Weights of a small mixture-of-experts language model, trained from scratch on English Wikipedia.
Training: a variant of SOAP for the experts, 388M tokens.
Below are experts of layer 9 (counted from 0) of a mixture-of-experts language model. Rows are named router (the router's row for the expert), up (a neuron's input weights, with its number) and show model dimensions 0-95. Each number is 128 + 24 x the weight over its row's rms, rounded and kept within 0 to 255.
After each expert's rows: a language model's description of what the expert responds to; "comes after" lists some tokens at least twice as common just before its tokens as in all text. This comes from a sample of Wikipedia text that the model never trained on. Tokens count by the router's weight.

# expert 13
router [159 151 146 147 103 186 159 107 103 115 159 125 142 156 114 107 142 113 165 125 153 158 102 114  84 121 104 101 106 127 117 146 169  76 155 139 140 149 113 123 145 135 146 140 101 161 183 125  99 108 129 108 130 138 153 106 121 125 107 120 139 152 143 158 168 124 132 125 120 170 147 120 127 140 178 132 114 158  72 150 123  87 132  95 105 117 138 116 139 138 106 173 112  97 124 125]
up22 [133 128 139 136 175 149 146 130  93 139 128 137 107  63 144 109 109 163 174 124  89 130  60 161 126 121 108  80 115 142 136 112 111 116 166 138  97 152 133 141 172 144 129 123 159  91 132 124  97 102 135 138 149 146 131 132 172 153  87 105 105 111 161 131 156 119 166 106 101 136 132 122 129 113 142 135 135 161 136 182 132  98 127 117 104 125 146 138 133 101 151 150 126 125 165 133]
up23 [119 146 131 130  69 156 115 133  95 144 111  79 136 168 116 105 102 117 154 139 130 136 176 125 116 140 110 138 136 125 151 137 113 106 122 162  89 150 144 152 117 128 123 123 130 128 133 172 162 161 137 145 163  98  92  90 146 193 188 128 112 132 155 132 130 103 161 110 120 127 104  80  82 123 145 124 121 124 127 131 151  95 155 126 120 134 130 127 157  72 127  98 127 137 144 144]
up24 [107 152 144 137 139 147 141 102 148 121 141 130 161 142 118 174 116 114 134 135 150 130 126 136 101 148 126  98 139 108  96  96 141 100 132 132 153 143 121 183 135 132 134 130 105  75 150 120 133 116  95 154 164 127 105 148 135 156 116 122 137 151  86 143 124 157 124 110 132 115 142 122 118  88 100 118 117 128 107 102 166  74  85  94 142 115 105 126 184  68 132  90 103  81 163 106]
up25 [107 124 103 118 137  98 101 148  99 109 109 161 121 155 108 125 144 140 151 137 101 136  96 196 107 112 108 166  91 111 104 162  83 108 114 119 119 128 104 116 154 134 115 131 106 133 167 136 183 140 104 126 116 140 134  94 120 140 184 126 140 153 119 135 124  73 128 131 108 161 131 101 124 183 139 107 108 175 124 141 154 133 100 116  88 154 123 130 136 123 145 113 149 112 174 124]
up26 [152 118 123 112  99 147 131 172 135 143 145 133  85  96 107 133 107 118 130 167  96 123 122 174 116 110 149 109 127  95 126 145 137 141 139 116 130  97 129 102 132 125 167 169 157 121 106  96 159 133 132  81 104  96 105 151 138 143 137 138 167  74 101 155 142 134 144  94 137 135 134  59 116 124 132 122 164 168 101 135 196 139 127 120 107 155 129 127 157 132 130 137 114  88 119 134]
What it handles: Commas, spaces and prepositions around dates, especially the comma after the day in infobox Born/Died lines and month names before years.
comes after: "\n", "In", " in", "\n\n", " In", "30"

# expert 18
router [ 64 103  96 124 141 159 175 124 129 160 140 173  89 151 126 138 147 120  75 132 133 155 103 140 138 141 151 133 126 112 131 126 166 110  75 131 130 130 170 138 156 145 116 123 151 143 147 130 108 128 174 136 131 114 107  98 123 133 130 101  80 168  72 109 126 129 123 122 133 142 148 159 123 125  75 130 173 106 149 109 137 105 140 142 137 155 123 125 133 171 156 151 112 102 117 126]
up13 [119 135 143 166 163 108 108 128 119 141 138 171 111 149 119 157 113  97 143  72 123 170 104 122 122 135 118 121 104  96 123 105 128 155 125 160 146 123 154 148 123 136 101 163 117  93 130 142 133 133 114 143 142 112 176 107 120 160  84 133 148 124  87 107 114 107  95 101 148 112 147 117 142 165 133 140 128 148 131  98 127 138  83 129 176 115 126 154 136 114  93 167 120 110  46 115]
up14 [173 121  98 131 100 120  98 131 115 164 131 116 109 196 100  93 134 142 155 139  91 114 127 178  90 120 109 138 130  66 176 132 131 132  71 130 124 148 135  79 142 101 134 121 172 110 116  94 155 127 126 186 132 173 113 124 123 113 119 155 144 135 147 113 158 138 114 133 143 123 137 125 112 112 129  91 149  92 156 117 150 127 125 153 139 127 123 107 118 107 150 136 138 129 107 123]
up15 [ 57 116 148 128 104  89 103 119 124 111  93 132 117  87 134 135 145  94 159  95 108 134 120 143 138 132 126 100 120 129 128 132  80 121 173 137 112 155 108  99  95 135 127  96 157  85 122  91 163 126 152 131 178 143 120 124 129 139 154  90 118 160 160 112 135 153 113 138 120 103 113 150 141 134 108 124 133 102 147  88 168  78 132 107 162 102  97 114 140 137 120 146  95 145 103 113]
up16 [105 126 175 144 129 147 132 159 153 156 180 188 131 155 155  82 114 147 147  95 142 159  94 141 133 129 142  94 127 105 196 123 135 121 120 130 103 122 114  83 144 125 165  94 113 127 136  85 155 157 127 117  93 122 118  98 148 130 148 126 109 128 109 127  91 135  99 116  96 139 125 146 129 132 129 114 100 117  86  91 121 125 170 128 158 145 140 124 127 129 141 133 173 165 115 116]
up17 [ 87 101 187 155 168 151 128 123 131 101 130 167 107 110 139 127 151 149 156 133 118 155 132 168  87 113 109 135 112  88  99 110 127 111 156 115  82 126 100 117  86 116 144 166 150 132 126 108 113 127 123 165 128 108 101 125 136 142 140 123 180 130 146 152  57  85 143 155 134 112 143 130 143 126 132 115 151 132 116 151 132 166 139 176 104 144 141 124 163 129 120 128  92 116 155 125]
What it handles: Digit groups in statistics, tables, heights, coordinates, money and page ranges, e.g. 11 in 5 ft 11, 925, 63.
comes after: " | ", ".", ",", " ", ") | ", ": "

# expert 8
router [167 101 123 111 120 131 155 137  95 180 125 138 138  86 132 108 107 123 123 139 124 148 123 116  93 133 156  98 135 135 120 145 184 113 143  61 121 103 133 148 145 133 182 123 131 138 133  89 108 149 117 110 159  66 125 126 106 119 115 118 144 109 142 146  99 131 142  84 135 141 138 135 128 117 166 162 105 143 128 181 137 130 123 123 127 166 103 138 143 171 120 155  88 122  81 129]
up12 [130 165 150  99 118 144 103 128 169 145 152 128 193 120 134  89 158 132 142 142  97 119 124 146 125 125 116 119  94 181 125 134 127 114 138 138 130 126 136 128 128 111 150 123 130 112 123 152 164 172 126 103 115 105 146  85 159 166 149  70 177 110 132 162 122 131 140 101 157 123 152 102  94 139 199 155 127 155 119 161 128  89 110 154 108 152 120 154 140 128 134 128 133 113 153 116]
up13 [139 127 136 117 167  92 116 117 110 142 101 147 159 147 111 109 131 138 169 109 120 151 115 132  68  89 116 116 173 130 156 139 144 110 153 113  93 168 128 150 117  99 127 150 157 163 125 104 122 139 144 126 176  74 153 107 114 116 105 126 133 163  82 118 161 121  88 146 118 104 145 127 145 169 117 108 143 155 117 146 135 148 147 160 182 105  83 134 148 143 120 102 114 115 138 120]
up14 [130 114 153 132 129 195 108  79 110 139 131 122 119 129 144 175 145 121  83  76 105 122 108 140 154  97 149 120  98 112 130 117 130 151 109  67 111 142  96 139  94 118 136 145 132 118 165 115 172 125 179 118 118 133 112 103 133 153 105 121 134 148 171 129 136 140 106 122 138 171 159 146 103 176 130 133 130 126  88 124 106 121 129 113 168  84 134 135 116  91 153 112 123 128 112 148]
up15 [132 122 107 134 150 162 146 110 160 127 149 124  90 116 167 158  96 130 115 149 105 139  91 124 158 151 154 164 159 138 167 155  83 104 141 160  95 104 130 106 103 131 123  83 126 119  87 114 131 132 151 170 121 142 103 120 101 142 167 104 128 132 130 149 105 118 112 121 166 136 120 122 136 124 131 159 100 208 181 147 124 128 162 156 130 114 119 139 165 125 113 155 134 107 136 142]
up16 [153 168 151 120 151 107 112 110 111  93 156 133 130 112 150 150  92 122 150  86 113 109 156 122 137 143 139 158 158 155 128 117 116 111 111 178  74 154 127 187 141 156 155 103 140  72 111 125 119 129  93 120 139 125 128 123 111 110 148 140 119 163 105 121 104 163 133 100 162 130 143 159 146 128 140 146 133 141 143 141 180 118 132  82 131 139 155  80  76 127 125 142 102 109 128 116]
What it handles: Digits and years inside result tables and dates in sports or athletics records, e.g. | 2014 |, 25–13 scores, September 20, plus infobox field labels.
comes after: "2", "| ", "–", "1", " | ", "; "

# expert 14
router [120 135 103 118 114 127 183  93 137 143 152 163 143 136 134 173 135 130 137 151 124 145  92 132 123 114 172  67 126 135 142 157 132 115 125  70 133 116 120 116  97 150 144 117  77 144 115  93 109 165  97 143 136 122 152 127  84 137 145 135 114 110  88 160 144 140 131 122 140 129 108 119 115 127 161 145  97 155 135 129 113 141  88  69 154 126 131 108 141  97 154 164 129 130 182 109]
up12 [118 119 128 112 140 119 109 142 127 149 167  63 167 131  96 112 120 132 127 133 107 136 112  83 109 122 134  94 130 148 152  88 163 126 139 146 126 133 132 106 146  86 135 103 114 129  89  95  95 160 115 142 138 112 140 155 131 129 136  87 171 149 124 136 111  89 103 121 123 205  92 161 158 119 122 111 131 124 136 117 132 136  99 108 181 119 126 153 147 157 150 101 181 129 126 130]
up13 [124 145 146  72 162 120 154  97 138 136 125 143 126  96 116  98 130 132  98  65 112 105  90 101 145 122 126  79 132 141  86 139 143 145 137 144 140  70 105 127 128 106 141 104 134 115 126 110 149 136 115 111 155 127 121 142 121 110 128  86  92 106 144 171  70  99 122 110 108 157 146 109 106 110 128 135 123 127 149 167  76 101 150  95  87 134  97 122 132 131 133 122 153 134 153 148]
up14 [156 189 149 128 143 137 121 123 107 129 149 111 153 138 131 131 127 100 142 133 161 147 127 137 121 155 118 129 125 152 138 140 154 122 135 147  97 147 143  79  93 128  90 123 147 130 144 150 135 121 107  72 148 144 122 144  51 144 110 138 138 161 137 106 116 154 151 157 158 155 103 106 128 184 155 143 106  97 135 112 132 112 169 124 157 144 154 112 160  87 133 181 145 104 118 153]
up15 [134 122 179 112 101 111 146 100 132 146  89 108 160 144  88 144 118 140 111 105 133 113 114 114 147 105  95 134 114 159 147 130 111 154 141 123 149 153 101 103 143  74 117 128 141 146 105 118 158 120 124 141  98 118 154 130 127 111 140 144 125 123 101 137 111 146 192  96 126 111 147 173 100  78  88 157 113 151 132 107 110 104 130 167 115  91 121 154 176 103 155 114  88  97 133 157]
up16 [ 98 104 144 126 128 137 132 142  74 112 165 139 178 141 146 122 150 121 118 134 106 147  96 129  99 158 130  69 140 138 120 144 138 164 122 150 116 136  76 121 111 153  94 102 128 106 151 121 144 136 104 121 114 130  93 169 138  94 153  98 140 137 120 123 131 128 139  87 162 137 202 117  84 133 145 136 112 158  90 107  93 104 149  92 118 137 117 127 126 122 114 106  81 148 118 120]
What it handles: Line breaks, pipes and percent signs in election result tables and politician infoboxes, plus words like election, Senate, incumbent, Party.
comes after: " |", " |  |", ".", "% |", " |  |  |", ")"

# expert 2
router [133 122 144 165 141 133 164  99 142 125 163 114 164 121 135 132 127 131 149 112 131 135 105 132  94 162 113 168 122 181 118 122 142 130 145 119 152  95 113  89 149 128 169  96  68 117 126 115 149  83 129 121 138 156 121  93 147 125 114 110 124 124 183 169 133 115  92 165 130 112 133 178 108 129  87 150 140 138 105 106 136 120 121 134 132 108 123  97 111 128 116  89 127  54 120 133]
up22 [ 66 150 153 127 156 149 122 121 124 111 147 105 100 141 106 129 140 131 159 165 161 145  80 115 115 166 137 136 154 185 176 123 131 135 144 131 147  95 124 140 139  89 156 120 176 129  89 124 155 182 147 129 127 107 135 132 145 128 132 182  92 132 138 156 145  91 124 122 123 111 131 131 139 135 121 108 148 126 104 121 170 121 117 110 109 147  72  98 141 144 104 138 137  86 133 134]
up23 [ 92 127 144 163 133 155 104 185 148 109 130 118 117 141 119 115 134 150 103 124 117 102 131 138  91 124 136 126 159 123 106 104 143 172 148 137 131 148 106 112 118  83 134 149  99 142  93 129 136 135 174 124  93 140 121 118 118 144 134 181 142 123 117 103 139  98 128 144  95 144 167 129  89 173 113 112 109 149 100  98  98 109 123  94 111 124 117  91 165 102 155  74 133 110 150 183]
up24 [128 153 111 101 151 136 122 146 170 141 157  86 147 119 101 132  91 129 176 160 124 143 131 179 164 121 131 121 104 185 133 156 109 138 124 151  83 119 136 122 124  91 165 134 139 106 121 122 102 122 130 133 109 103 168 140 129 148  95 185 164  85 101 141 121 121 135 147 150 133  85  92 109 113 126 139 119 129 136 134 146 143 110 153  98  98  99 118 183 115 150 140 131 126 141  93]
up25 [121 166 155 160 130 121 156 121 129 152 113 144 134  82 148 121  86 123 130 117 146 138 119 144 126 160 128 124 159 124 145 135  75 105 165 148 148 128  99 116 142 115 129 154 139 114 157 115 142 124 130 138  88 159 130 103 149 142 149 105 109 134 148 117 136 106  99 160  79  99  71  95  58 125 104 105 116 139 106  94 176 125 121 135 117 112 116  76 145 128  96 130 166 106 132 102]
up26 [106 103 140  85 147 122 148 123 149 121  94 136 125 116 114 143 133 160  90 136 149 206 124 117 122 159 124 120 132 129 138 127 123 143  61 135 128 125 117 138 168  96 141  38 104 139 106 100 144 131 154 147 139 129 123 113  97 133 107 129 129 125 178 103 136 108 162 124 124 148 115 139 135  74 153 130 106 135 140 125 141 122 142 102 129 180 152 150 130 158 150 161 121 121 131 107]
What it handles: Hyphens, dashes, slashes and similar joiners inside compounds, ranges and stats, such as one-on-one, non-, co-, .352/.495, and list-item dashes.
comes after: "\n", "6", "3", "4", "7", "0"